config = dict(
    num_hidden_layers=9,
    hidden_size=192,
    n_experts=128,
    experts_per_token=6,
    d_expert=112,
    d_shared_expert=0,
    hidden_act='squared_relu',
    moe_layers=[1, 2, 3, 4, 5, 6, 7, 8],
    router_score='softmax',
    normalize_top_k=False,
    routed_scale=1.0,
    balance_loss=0.00319,
    balance_bias=False,
    init_std_router=0.0184,
    lr_router=0.00103,
    vocab_size=4096,
    norm='rmsnorm',
    norm_eps=1e-05,
    tie_word_embeddings='early',
    optimizer='soap_variant',
    learning_rate=0.0044,
    beta1=0.95,
    beta2=0.95,
    max_grad_norm=0.5,
    batch_tokens=[32768, 65536, 98304],
    max_seq_len=2048,
    train_tokens=484200000,
    max_steps=7547,
    dataset='wikipedia_en',
)
Below are experts of layer 3 (counted from 0) of a mixture-of-experts language model. Rows are named router (the router's row for the expert), up (a neuron's input weights, with its number), down (a neuron's output weights, with its number) and show model dimensions 0-191. Each number is 128 + 32 x the weight over its row's rms, rounded and kept within 0 to 255. Numbers have three digits each.
After each expert's rows: "comes before" lists some tokens at least twice as common just after its tokens as in all text. This comes from a sample of Wikipedia text that the model never trained on. Tokens count by the router's weight.

# expert 2
router:137101118116100168103145087105209148172067103126072163117090115147100120163102143128145118126134086156106052106074110098123172136100116102135146194077116127092122101124133096102130102153119170079100085124087202143117190096141129129166096095110147128181083127140068171136167167134068098114174135131140169113157148109123175124168153109099136167154105154147068137152151152170131129165146076068070141085165115119091096146105115077108104100168195128148116161146098121137119128207111098165076156128139151169151141124154192147180143138108158134142147076103186088132109101102165122193
up0:116147128158122083142140127147140081048129140085124168131141094179158113196080196151136093142111147181126103124132163069095145185102126133130125151120108084135176083135138160127133153082084171087122164136128167138076134112089096098024148131163139078146145162144121185091124124091098175125127154194110136136111160160093134146101135172073180122134143129099094151140145165109160170130071106094093113164121162114180137150187142138099167163182102171122133144105047167154111153160094192074163138126077094112125148155178130145141185118152112112117139129120195145145130099179153163136
down0:087081094129104132116143095116129172146082127103178155154133216137115114131195197153146180161184148100159131147093051140109100121168191137066129162146145136149194128073116162156081123159125150127122112173150111152098145114085079099136174118087100132131122128182155119115125159152155141111166159123106057163166090150144119146101094162186102091119071091134179108224126112081138142110113074096120180150161085117148116107101121146107163157138113108124115147171129137144174127139160068081111161124096113116118127152072124119117179165125085146174082174129146195143152116129169101159
comes before: " ", " |", " G", "0", "1", "2"

# expert 11
router:132124064147078104152132087113131107143212143069141111083084133086129152134118155122204161107094128078141143092155146101133113089108082171107159117153124075146100120084179142094121106112103130160152114121067111117108080115147177151109045089130066110142098116152106086111137101115143184144176131090115144171161152160176101166094097141104152128139113128035129155064134107109144184082114150110119138108155114071117158086170179124115174165087132136131169070128138106076134128103093125098170135099147142131166161182098107086078103143129099115118139108078049136082138145154132167076
up0:127103125132207158144077144113114152140121163135142085122091098088130147093151160110121090142139158118095149064087098159139129096121102099153109159182195163115102146124081118165125131122099114183146156149107211117129109136176159136166130099102048198182159092141098138178194140152174126092137144160170170087135099079109133141175125116116100115097133168155083170130181119165162109129164124099110121083131147151150166129145165161153106116155145152176122116093199144106133184160138082128113146165125107096130146056127186125136170148074120089169121109123128042160119106088078193161
down0:146136139194145064113115131135101162132181099146112078146119152102162152135113188154135129084114125148112121100154076118212113148150073126141133133174135129110138065137130100113108080138113117188162107082067083158082142133156146155135069149155089115182096134152103149109153109136115086131099117099194169073127085139127129137112072125096113135112159158086056148101136197138101099135068087096098167092086135097091180082163143196125126117119185107119135171170117162115135126067102192123194117082138197123192103119171153120147163131124097178130150138162142141087125149101092107130
comes before: ",", " and", "\n", ".\n\n", " (", " in"

# expert 21
router:187107120119119086094139107112144171112059132083174121134084181113054101079075141149103081123067091083156085104094185130119140078131149190178147112144130094141089122102093149182122103140096087122202095118120128117103123150076125129152069110079136105161190129130124130127141084147123132087082162136066080115138054109157119162077140126127120148076090092148105146114138121095107088097116062098147141160091174141122104120182134160118186088110069151129124142128123106119160170117079183109150112076129168139134085116070089092150166165099127162123153151123109144145146087133185154137
up0:144135163090067121104074071096088111131201117137134173114113131113047090092138115125111169120156156125090151124137137147180086113132098117108112143092132153095184087145120109124101100174192127091166200092085139140144099104156157123141150202131149124107115095104193130143170145130169137072102196103089142093088103168118127144187154113087107173142177139122136118138162191089147134110116133146162051141108168166067189105108157108158182141113094128149141072108120156113211112101120153180131124162100170136128137120148119146070141146183089158115146155082153099087112156160098132120
down0:127148144101122106129100152103138158095118032052149079194140077193069179142093164105120043163142138147103145141124148130135084101119143128063170142134119126150131101100103126126116096169079081149169120140089142144159127136163121116136147147206121116135142116150104162180118091164135138093184134123152142096219120127129116125097109091112058143150121082074107113093122128155137096137126132121157079143102116110191150121124109137119175084101193088152092083112189152169115129081173137160130151148188208092123091123177121131099107109104150141098146142191084109112097111150122110176
comes before: " of", ",", " and", " in", ":", "\n"

# expert 54
router:151129054114153094139136136082123134170201103107175121088161150119121120181086143130098134124073112114129084141170097092092159102160154174142146098145145130106078158120087141092134118059123120101175079135100068134123108098075176115094176162123142156069177149119095124156141137094158138130156180161131091135198080149147176148075091141125141126151139190103129167153152148152069171108164169104109134155144159089189137118193123127115058160089118128126114086103112084175186126134162126132128089090167159093171125061077099082160184120127093127112089153132145160159100136153105169106
up0:130153132140119090130144122170208146130145135154162203138138143095205121143114165140131141131149129170127089135173092165155103141116145083122118195147104085173175170157155131114091150107147068140111133092115131093185124124110119111156119146140148158134072114100167154125087165193187101159150103046163066114093113071157109145140112130135077067077122201168110149116116176145164228134147140114154157124125125166108127135110058119141122177119114163116084126095115144139157153143119099112108073117114118114093106156081196241122135135134125141140110105111157133159144105100103103076
down0:143132141194148133100142115139123150161108149126095103127121167151146133147122156118132164116112108102127135157094183149113062137076106142176155127091182092086161195131111098032094130132134161115114114144163128140084120118197144129108123185115105119100047142124165137131158132081158175124128127079152128109140081181129125122097143132154165114057098153167160168152110158085172059124113138057160174065096142173158102119161134118157145080089145115055141161157113148150127143094109130108107147050102178144113098132086174200201165160153123124163085093072126119112145099136168102106
comes before: " of", " to", ",", " in", " for", " and"

# expert 118
router:188117133118125098135150129184158154089148133103130154203076160075084114166171106123156153159105101127111132145109123129094120099129123132163138124095162104131074067172133157180149152163155127113093193149176134131089119153107105117098136068138146127132101084154225138079167160130070083142073111105163089109134088122101112101086200154135142064123185112158122149115127112130135166124101146137213148132129205143116116162131148153145084156158129151082110111171196140115143149121083138117141159079166095146139186129115182131127111137174153108154132131171118137124172056198174147085
up1:098172117100120107096114102150093135139168139119153119152138152138165117137110063109110137112134156150138142117115163105164081120106141098152124154131186173127111107063067170185112101172080179072129159101100131081128162122140164107166163116119158154133119111094112183107149192185101149130102079102131149130136129184156179068130156115119151181200141124140136163151163156123156158120097116080101183106092201186148107107146097073139145165180146137178119126147114156105134162112124129172099097135069101167152225128122198130165143105138069129168115077075149129114133078148170152187
down1:077149156151090136134135098104059118133076131075116140162150153164132108180149192073117081091100062132117130129122153075074129109126161130065133042147092171112098107151098173100094138083080097117121046130133154178171114187193112108116182137149086124133171091099164104139061108131113121156163107119182136179140137122112125086133093115149092174137113067072121138148165086139100131122134117117130145132088180118168093137089128085093167078104148098084108178140110160158114119095152163156163104202143122135166137094145082149124169205134156101116155141116139125133160121101116122149
comes before: ":", "age", " of", " birth", "aged", " Total"

# expert 27
router:093176102077160111120131116183147200094180079132169119139059079143146163121110166137099092130118093148097093160185061152155181140104100158108098088096097156147174142115181111097108078160131140178124130076158118106127106126156128103157123117180116118072155180124138106134160105142074092140188192147132109152121111117151086141171184180097102141144168063117123097135138143102139068137122179139126094073159087123103091089156137161162134133114113111136146121107120151179187094164091096131122104079200117066113122123212098119103181093096124132124123131116085139138087117128137066117
up1:133089099132199181150118196134143135096119143106099207120123161134128178161133093135147086081153087096120134096117150160087137125131179128101107120155117158144116181172056109112169159125074093173124175177114081136143103167121186085109207129109099213178163157101122148096128139153091063125185145129092115124089146152126109115157116097138156163096160135156111112116173133110109126087160098104139083151064113147124126125138142070069198146129129104177199080130128099159124160098179117134112140101118121149126055128103134105168128104123159154106118101124166130146087201090099092134
down1:158084109089100130151180135075159106081056064156071194105169133111107180123145171132160158155147127092120097096156152131103073098110135117121107100124214155168191093128181157149115142134095135081157132125146168112146135097109132110127155091097136151126126159142172145129143117194154153152133159150118133111106090135106165129133131174129154108096084117069118123115084201138129108211134140066100139086148072160092131090165158110127121172127133153076093142183121094125142176205094133136163090123118142118145173063147157082163115155076146173135152085117110184104125112086087164101
comes before: " a", " the", " as", " in", " to", " an"

# expert 6
router:091186076074172120092167151128151171151123073122144080095098121105167061092114157157112120151093106097148087131209070146114124139123135110073079086122137138140119155072120151161127127135078144130171090154129149069085145122124145075165156128181078124151097131139137157172146160127117083115161196131096056113090096086132115171156158111081130146181174105161157088127095168158170071177188181134175162087149176160119108126142108144153121162132122111168131153096076097154145117149133180149162063119171112074146117145163122166169118109078134142146112105111137130155088160140107084113
up1:127134120144091130120165213122139089117100148172137074121126120102136169087115142109135114103173087158182129153074148113097177169072170087106137156102114151113119124093150089143140161184144090137073167185122061120109172119124111093120109157086117196129186138119155066114147129141139064062080109194126120154163088106102101128163181095142156073125151163103129082114117085130086124135116148112094151137097053177102134116121164087093127106144083129100107144083119155160163162218086110150112164145136126118142140139128115174106142080169098127113144128141045151147158119063167167151
down1:104122128126137110116096156159167157053100166158099103150149057066127132091117028166112116154157100157130163165100098134089118131111131148124091112128187157148148086128123197133178096108131093181153080112084122167137156106119107129146036198209146105032138083137128181095109111130079094120094114139130159116085160137113084089119167067175161156107146106187122110134158160159088149126161144133127117124108160124092130157107095130086127144114115147153144140136124188117155121123129176059167124175123076141148136065098167106143126132144109153140102161171142130141079159094093111152
comes before: " the", " was", " a", " been", " he", " not"

# expert 70
router:105145185071162122131138137145179098110126153139151128139107104180107143160105129164145188115116132144072083165112132128142098161062118156112141175082161112138082130115119159144125127097081086079095169089103168110175169116154174144155188167154114112161084144076134176072180139140112052059158116067157179061136136093156120147207161089147126114192080150063138122137106163169146175144114121094091144085167094099107132110119103109117118125163133118103125159134111189126132102170112171154146130073113167124094140131121148076071135114137135120170147132109165088135096119167107115208
up1:119118143107128135134158093139100089125121150130114135187112155078168131087120244148127151105106061168118084163074127167136125154104132138085116111136105134094106139101074140156114112137156133109124140111149164164112121135081077167096141186110143153011154122097025124144125121109124118157157064122154074130132162114153104200106112128137156128123123090160117162153060130109060118154160079114174174164134146155194157098103105093114096177081092140191085121104093145143163158091129119110063101136126131106143166098129121107105164100131117149062117139130152138127107131125195083129
down1:121117158061131099140110148205090137125170197136114140117102114151119089141153177084153155132171085105052149145113134130073197110070128134141192138130131149137104155173096036121144116130190131191155121162092123060122143104133142140129106102170085187104135105106081073132130170171094113146115137105081147099091103139100141178150115137098166111152162113115102121141124123146042171144158148129122137135128137140197117137115152074090138148189127170151145126100133136193154134096109110119137165165119161148108173136155113144153120080129121113107195115093044096130154110083204128104
comes before: " |", " ", "–", "0", ".", " |\n"

# expert 43
router:177132139099144134105120080160175103163165119112169125153135154104114166088108097141077134145111149111066143133139167161161103168103101130142128161095193104143087159079124176166095125153103077073134133104075170140176149056132136110152200126172089114158167095097203103131165131156116071083164163060080160111100086101168120092157140114168121138157083164141066104149161125162123163153154116111088159122154170144137108099088072175147086137080114129112076119143105196169146125189149190127124127150130171134184138150114149165110141113081146095111094143099180157124094103146126087154
up4:098068152115108098176129174102081156090087132145158131137139116130111170124098159122151116196170103154140111114107122094144148172133112082165145137143147126148130121138099157138160113110168096094117099097087075167045093118160157131089136087150118144133109161088127080179091060117142185140135089092193078108066142130131160123186113111166150143061089123169105134120117094149128161150198103087123152074138133189108094050126169153203125091106209160099153087166153110127114103143133161141153141072189073083102157119128156135140134104151108097097103087152130121079138099143149083132
down4:084124126096164114104100114077145121104125090131074164142138160170115082152130147118127123067143113142084177137145152183172128108102164114157061153127108135158158134138143109157100141091113128030215148122170106099129113140155143139164139130113097152176093114148117069163136082151102147132127108194128126145090150114136113158142064174103174184142130099164120209144141193118137130074126122131170122165112085102096095178135130084198159149128074053167139167114101096143146152059107148163094143120100103125115102143087121166149139141080130106164134095095153188182103153107209123110
comes before: "0", "5", "6", "4", "1", "3"

# expert 115
router:156104122142098113159127105144074089125112117090150157126104138165111158179152072127164107146111101105140117105163192108110087107131078150147151178119126101129129078144086138080169132114087135140194100104093072129086112158157108116145136127088126048204121152129083172076128062191132150091156147133128126192096116170144107200145103095103081114157096137107140121058142143127177178063086090099131137136129098096111098154185195154127159133081120116104134077125093130124063111096155119177178165189165145075099147136153097086166137147109104165127094122098091097097099159150144107145
up0:125173181182158136156091148079150118124101153113123100132168125061160078159145122130125165131128158136153164181140104085203106093143098110121103097135084130083114100173159125138123102073170138172099144096218168080160132067161068089118107082160053137148174121110208155140108119165107115137156151134085089101119150142124102100103093118097129130117103179080112116165178130128143098136135165228097145110093172156145120145130149146156134110141112134096080095102118162133145140145070102115084078130137131141135141185150123184154109155106081094109184156134161154148120180081119092077
down0:104156093144147091125117126088085156093132086183099126147141091247095097068117163163118125098132119075104173137133120093140131091153141145158106153115168156157060142144129126132163088115108133097177102125134083115106206082204083136114160178139104171130102128134120085108103125143127154119127131144085138187154140109092098177194071140125160142121155103105150090143121114145122173080102152122132150105143139174106214136214135174107069096171121147123130176131156147158136131160177192166087163085158125161146113144149140144112094146102127121119096172077117117087074085113157133173
comes before: ",", " |", "\n", ".", " and", ".\n\n"

# expert 86
router:172109112155128139153135146091134172117070128110183170064087149120112084180125110092146109124092112145123081115094205073105096098095127186159165157130132160130098139101097135134151099127073135177130087121107133179080116129091079150107120123101190101184148172172146156097121125113052158084119167148090165150171067166182093140095108139151136154155076107082143092149151110164119134125142128080121134112133192090126136107159188136095141162102082147077163138145127120148158159102094134120175140136140137133149191113146103131153188158146161125146094094086125114147162093206203181173
up0:114147166170073094158135118132154097088093139203061055121154129101109185175099101100041126103149184135148169175174134126159124158054123123138125129173102062125137139153120101113150123166149099053105150151217096103187166138085075108183071135148114095173125094101193106126074102123135133114133128173100153066115132144134116109184176142132136129153097116096125155076135133134132116157091159152107154204169101139122104139081109176129165136106118107131142160110164151156101111114160140156122110093119157133153121099116128138148113164123174071100150123107209142129151106105132151090
down0:100134107119089133100097154113106131117087164128147110163122146125098123111133129083129162166142136161099115118096151111168146138167111063093106082120136106153087150190105112105144157122169104097131194144135122142142150162119128140171141157156162142165193075128132105169080130071106121117184095159111059119112124126161111080127116130105094181140118042223111142146172118134104148106139138123159128170137155157118084152122176117176172081141107116149094116121116127146124132104133116210073177185153058083132136074041214142118133123168203133139098129159158088143114126152145191185
comes before: ",", " of", " and", "\n", " in", "."

# expert 98
router:181125167102098161093128106130156171107122136112141165142094174074077088139128139128191127183126147093108115190080096047098133102109136113095129130145117130095138091116133183203170136112111122166105123102177159152119127126129093111068086104071128099091094137116174121110145178134102109131078147116158115129134085106107123082110171106081123155068153110112159117081161146144126163099067108131190079105115170104144084167137160131147119176197106103103184122083158095098065088107152132140118160071126100116127154129062177109190144102110083138199165138194112166122144105139167121135
up1:132098133115110130130114104086139168136139163096106186086125099120145189117073101061132105173139152145080143115101169137146172149170131068163138132132119195105165075138131105128155108152090194139076111115138127129143098079127175114187174100172184116167134124153133138115128154050194099154122215090110104171125173130120149143115120154149119116203176153145197126149145122125153195148040072146095108091104118068161128150151102143161103147126189142176110105152124150142123123087159103111102186126093136123160179140177158114108117145140148083100065096086152123117138149163152127118
down1:127085106114118117146153174140151210153100128160105136158191147105117105171136135169134117181109059100112107151157133102126151072152119114078068152128118123104137127132162097114152190072125099095138136115153066111145088080115074141156111126107056154097097116093126114093175118129146188113127097108188172097143082147132179058122130114183162077102104169094161132132109110089092101142118121187116064137147101144141117088157147110117140091100089110173136153159203125075123131172146139129115107090128093186092094111115100073123074089115093163102144075151175147138166162052126149087
comes before: "-", ":", "\n", "==\n", "|", "="

# expert 47
router:104054159077203102155120096122187086138108106150163134110148159146081119120126057125167089136165142103146126132105124132094140189131158153149160166129173153141151105133157147163193084080164106109125159129106125203125169148169151130139168147127107105118074116125096078104170099135098162108126094045147154070165123140158198111151105154171134130090101132056141121177093138180135148111093089129125132063079108161118106142120123089090071117169142085093119174130082111136126096148124118184109105082136152167123155125132130060076133059123153159173154085116142080158083100132112111138
up0:112051135119140132177106095106104192122149150130089130132115159159136155139143101138159157159079222165148092101112122157173166129142118175127113119124141161148230122080113162119159172097150141180152139182199200166128155131121138078106161073116145215130049162102115109144168095095107102149151103142135148091079130133146104129124136120125141134098109144172122109143168148118160145118082118088102140111160141138102113119059111092132139108120168123145162152168099136178108132064112159145117189093144066085143090118102189133153081136133124125131078084123104089125154186154079085171
down0:148111106123121160161158061116172130126101160109117090153162147119157081097135141157099127136072152154121065107095098069149130153098155117081031119064175167122114133123093131178151114160103147169124140143127069081110123143143126114102139116105127129094196162085133177162115184104136091184079152167066122058117145150085154136162154136137103105115116146141146170192128143089104136092164118171124112163105070152116206088041139092186118110094130089138128116177132099110142176139098071102094123176107084127084168182166106097139123179167094114134128126129130104128135184135116119112
comes before: " ", "1", "0", "',", "2", "'\n"

# expert 106
router:147159059167131079104161088125159127048122101104116158102141144115112137158083147168102088101136116140174132185106107077154139084118132153101144153141138117172135120158146151084089115130171132158110194139106148170099122152088112070072053130135170142070105095175095091124174125057081166131179157154095138113151114172140121143102161148072173099145113103147117165120159085080101122175188167113100100193159130151144131133172113156163177132090069150133156110132119121141190122150112174084151092131147167093053098139137099124098102152138155070111100178093086158128137156090125170133
up0:152142139083121111164140097123158165112148122069132159133141038120109121142090082108104091126132133115124141076103113151179100162083117180138131122148142153221116073102123129187125139089080066163125113125152113169106123094136128165151160151088086136120148134126160074153127101108119130138133101155094118079110127085129196101073130186169157168117102164039082127164170151121086128135120139095146095138074189145129054119139191134151166108175173116153115087055134155096111097117135134112200135124148075202071125102088126150096111122143186148157135134173147100122142160133118162113
down0:138081116168120128135135088108123154154168108124124092133110111101116140098122105156086129131144168078076127187146149104068094145147117072092134152120140132107107095145151140120105150143157136122149152171100160103154078124112168182116055196049151162106175094093166207146148154193112213151126098132150086147117151135116103144127141129189184086161160150099138103181108104115132122084149089112105153085091105107124093151080088107187101152168116122169140097125121114100141154060142182165100187173084167132153126090156082136096148094183131153064158110161183085185122125114151136123
comes before: " by", " the", " to", " in", "ed", " a"

# expert 95
router:134100160122131088136128112091114100128124131127114135139141177156123132134114097139156117171084139101103085146075173133177107135056091116155144191074088206080101112144127175146172052084076099121064132083089147118146180079127104132155144102126142086196133130147153159116092103133060117062131113087123145127164083116188095155151088112176139146130095123082060136105089124092122141136121108086096117090138075139069088099153157095083161119131139091131169165142103081100141136128132051159132193130150125136137145145162129086127158089133150121174133068110148079154094089136152088184
up1:082131090145150192118050171169095152130097150130110131129128073158116115148085075125098108107148135133122145094131127146138147098215161119112018127176084080165145150100094113121053181160189145120159152145136119117145105147148145084093157175134085142141178168074147118164110145119220115095187157158109081109116166161104122131129121123134106133086180107144191137106119168121149111122120091154132120091110141139134180185100090154168152164148125174143124135091120128127134125101141149122091073082074160140128166090116146155083085165157121096104086116168146081102141167151109200126
down1:074120091071118093164146118109160128125109089189110133132063109122111155112064128188149119135119192141162070147184135122153138152150149130110085075144152104112093158120084123124120113135098193138100156081126075148082108200124184156165096159141106181144121079127126133126148161104098157198174126148105076124127090171134136186132092143128112177152146111169066115117110115105173104078156115101078125070117135116153100118162145111111155144064105083176141168137117091240157081097089113116106126122081123106146097146081166160142079100098099156099128145115183155151116150101148146135
comes before: " |", " ", " |\n", " (", ";", "\n"

# expert 80
router:094076124168114075122149082092122087088139172183152085141191139076175118156156160112117127095135114093141117147157117116162149169166114139074160084123105063115162119157099147113109141148152160109159189160155118094156125130104083107180077130170077062094123073152101160143130123114141149162205129115110103105100119122172152095093185117091122099072120105170066112101130145106166165111147170152081157189158128156119151086126078175172146189117134119118174112113117081148107091174131097135153143154148168103116146133149156177090154108166101095103158190106110113123138091084067098066
up0:092125119119077106140097126111102098096123174082077132087105129177177108181132060115144160161204151127121135058111151167133104151110145120109105160111108106120068116058164174093117093095155126159182151073096126124155099141147134112110187148113142159106182116116116137113113101089095128149150134121162140087057164132156097115110139117069176154129145143121174153126198146130212120130098157125143141154147067185090123110147161109159082127163116080127156093115174092053170145122103095071148139155109107176079156122151061084159078110120094117088166099140129136168168177095122109137
down0:149140124083098127104178134163122087129146075093079192079131117189132133145166159113124090134147094129153166150089169141141117101117214163108104102131151154162158140174093098182181114117118164101064130167131102098146144154155131123113115129155060069090134130176103135069162131082150121108168132129086139134159113094095083140107133090157079066125148103137107119145139156117091150139157101109205125156109108086157131181086129148126135150109100194068114128108120107087163048154126062099171063145137173134122138123140121131121120107146121144154125149033136175127095197107148186168
comes before: "s", "ing", "ed", "er", "ers", "en"

# expert 10
router:149188126111134092163141089134149161090139065185164112134121058105192129150168101143126125097141122136182100143149117171164120114105173146127077086148088098182152155192207104166109110152144105116128126056142156071128148165121082087154126080159109134066180164128145153178151171107140140154164158167123124127073084093120088114125173085074121120168159071183103129130133182102111116143174187177093120108078145156090099119172114120172103161132163110161134086092186138143182098114143085092123104123143150086109091141130153103152111130139114119118139120107115176167140161132132048109
up1:145153074156080172069111108153145108123093144146154151099076153183122153141118120131142159140057126168090152124153107162136108158075169136116144121112082098095148096110139098079089132128128129179136194114195110095096091108109104079105146148163111128108106114154102087154175166118136109119116211161159107140127115106162121169102108099139113150099155120105145112114104177195162082098127132173085093093067013147129147108092094134090089084158105159159154107089076153103082173103114145133122166160082130143193104083142113124149162149108126127102082076123118161123143130038160126174
down1:144117054182121101107125097170127152107090175115171084090138125164141115154108112089112131177106131149136130138080124136114158111174120112107128080131137079082098173167173130121113111111137088124150145099139171061159135124115118162123123144152148094150179110106102134142119152118209119202129162139126114111169122139111149069097122092105151141136105087167114171154173080165129105151171114144167110119135119180037129073145107171171128114141072119114170154111086145117064120108077158127143108103135106156168118098082135088172116085204071106208049122140117031161143148118145132168
comes before: " the", " a", " his", " an", " in", " this"

# expert 25
router:174115115089133110176119124116112162053186092147141177117083146197119175137100108088129132155183140134060140179126090053149137154136133090104117094164051139166183114165146120128131072124134131154137206110146098120133148101091078094113097157126221130083133154183107113159162133139144154109113165176148175150169098110082128103096166104124131112172103095146150092133131103094142147127155130142136056150134121085085104136164117177106157146131122135104184128148180101119193158087094132087113126084145111069162096181162104095073127121155123133117149121145087165124151119147120208150
up0:114179125152158123088178135076111090105155109107138129141124193113127110171120064108153174100111164141076109118179121118083107148124127158122124060060111141159116058150115153134096130216148134112118150136137077146135142089087137120187125107119152133107089069094165149199146097143119149110152074100111121080170091141108090155148117115100126137177209131134141190114128139121214133183115173148153158177139177085101147112076081141124150134139111122063057119113167120116157115162143129151174144120067118082122168203169140187132128081119139141088117159143136147162106133135099139103
down0:153074143149147025103068136148147134133114188127127102147113142128127066136083092138098088099092110139135126126199110173196153178120139134087122177101172116149133159128106155120130136081120156109088113151105113176175109169140108150155100134129081144155109143106052142142082078097121111095155109142104146097128148130146099105033162150145140121106118160069147155157087056098142115117135120148147081109169151177153140160120150116071149099205157115118098120151109163091123103082168168107109159155164137151111180116134121107122100191121124093113070135130200122155123196060186119133
comes before: " by", " the", ":", " to", " a", " in"

# expert 63
router:112092097169147096094096069103159139089144126119176144187149170191145114168145148110172144101113116116124135116187114116139192149079129162124157133144131201144126131145117125091176117156123140161095143084110133188105121137089134120141091122107184139107156164111150236098147135128129159123193115157113182123165175146104133153134107165111145105161193151130110158105170118045159146160062144105128185165180165071139172090186178107127187105140060121108152112133134083107150120094096143102182174157151105114175069134135154111139092115102121172105105158098063137138118145149135163119
up0:114116081125181091110108102089099073091143163124104097108149105129153124194090088176110169125110111143066172135105118121181117176161154117154129064187117142132176142147158208149175144141117092140116167074109174117178101100132132115156157146147099128171193073105166114102197137215119084154133107147113083147148105165212111058105154179127160090126134151132080218133111099163131180126111176150131048132099135124070145126112120146122116086100141075114143087135068093146112127120090113107109137139131138153099111163135111109134135127145163110167120084166126124097117133142152088108
down0:139154098115139148102142128182102133135098162094133105102161145120183097138151142120120119195036062167112122125171061180125119136104104127163111159136129164150061139100136116118156152128181128081149115146159114083083195113087140090138160066108105169114149148152086093076140141115132140110114143106092122125087085165116162211135076136108123094131089138132195181046113167096128119143149092026135148102106163130126127152141148121135128159163095098076145140128155106112153214142132164171091159078120097107109157091067115103133163157107116167169057145143146125142117116145137086126
comes before: ",", " to", " in", " of", " and", " from"

# expert 108
router:142095169139129165139124099105165090149073121106123155190134109163111161169098100139192098124117085110108081149149154168110172162127100150095156171097114170155195086133142119127144136150121116115109112150103150120114160174165132122171125099125146123131058159090083160116143116183115091098138085110160162126154144106148176167162098091160097107078111133110055113103109116157178164177111126122124166108201109094101075141174092075107101155128124070108106202147059086134111109135157180160165114153134143132120129120189155125102053096118114195114136101102109102162036104093075084134
up0:124166160138140103175123141141064095076074130126098165131106127155087105168121143141110082107150083138123113077083093113155131104092133109129107130099142145127136135136126127121179143082122133090148129176091095164051053137189133173151125117122184125099152136100122142168101088072113175177167098097153048132149156154111102091147140142089100141127091121054146112088119105160148130104125095064075179169105142157074112131125134065119099076142187115169101080099099105112142096145130139206171144153155129149105178104191100134143168077115100096128131158150048121103097109071158149097
down0:110120159083135129120074123081091122151118161089201127187142069107134184178138156175108088121105136152173179104121200157121142108194135080113124138116151115144106089126123128157144121136149126153159082070141092132129147171177120109118075097061132100107093141157178133078118153146130120152079167168168148172136165170135162099136137155096098127091147151154201153115137139148130127165071156176092147117088085137107162083174108062163169143158129137200102126205079138158101219125145155139129154161114090140101120155108094137136129150059181113119126122096097142159170143161125132160
comes before: " ", " |", "|", "–", "-", " ("

# expert 39
router:108112149119129130112143135140166096144108110110151141099136177141143110115173137101180149094120083136118091111084154118126095152086119146112146165080128162135082169130102180157131130111133156107095134095093140115123129093168178185133162169186137120156055131143069152145129116142085140131118103060116109146160052079102100128156103095174166104109124192141165060141101138153106186178171111104127160115130112177075133097110106065103096174157132077185150148099087120086101105133129124164073139119131156132107162070144126094113159028101119176199211091121132102128118067080115097135
up0:102111118141077131069162099083148168142112122122071100183144166083132209070102091110173098155129106085139162083087150151171116133107108118157110187136116226118138141205129088153079062153104164106097144124129130056119112103122216104131078116128099080141123106118189142116161104135126090091093074129145131073177167092107154118181140142093112132115145174138099163098118102156151157125159149172151072133110137113096150117114154126174135103164106148158102090183116096094157170111164108138151132198123133148110126148173214140098165143159100154141154106130109104107165142109129152125
down0:081109072154199128156096097186183147096086123155150119077120149116162138154159137147103154140087153101149152156134096193115109142101180133161137156088169102176148147128098089110136139161175058112153066147210158120128189117114096148113103165089120094138150136209118115149107083152135132141081134126134121095087118106104077087179131140163103172116094140127177094176185111120172070108099171163132133107150124093108138107122116145096122167147133099137162118102114053111103181114068123142061185125108109167167086135161158176162136160176134114123160141189079093149154123134127085132
comes before: " ", "|", "″N", " +", " |\n", " −"

# expert 64
router:136117100136139122133181121088168080157107114126149120082110158081108106139097167153183121107153105152183084102087104140113097143060091162182148140115093107184105106161163091165153095142077137155151077104124137166079093065143129157110074157151141098133107083143131152165143151188075145114139081147159175117155065093147156159146141075157118092142136144129083135115106127133162195118135097097130192066142133161082123145097166106119154124148086128149096115135110073041156113138105041142136085105112182105119159135130171151104187091100143180145153119132154117126098124106212087096
up0:128161139123102097100132115151088133137139156066170145140055122106121135109108182196158109200161155142098121052154168093209085108094145093152117138148122105121102198133187124096160163098084088105107099163162155125122128130137118123124112068132061136184138130116173126120175131127169155173129110085144129164084160128063113132150113106096123099139138126096163070126143159141171119203131107132124145128129116146134152153133151199167156096146169126169151093147103110144080168115177121123077118087118103158147097152154219171139198166164160079129077133129094116117129126100190081118
down0:085130136179145049139167128096057082134166090098134173140112118181111185084146127102174159159153205190108127138160148161153083139119107093091137109110118063108097095184108173122169090074125124088129150127117111134161087178126113122094164159120102144173103144112115098185135071149084142126116104139130160063144109106094128152153118075150149189161123096138114129175125133170104145090065093173160153060147103074126105101122146093189097149153125108088084110104105141154125093130098135182127186118175109132175092110120126102153098084111125106133116074073107105122114183105152134177
comes before: " ", " |", "|", " |\n", "|---|---|---|---|---|---|\n", " Candidate"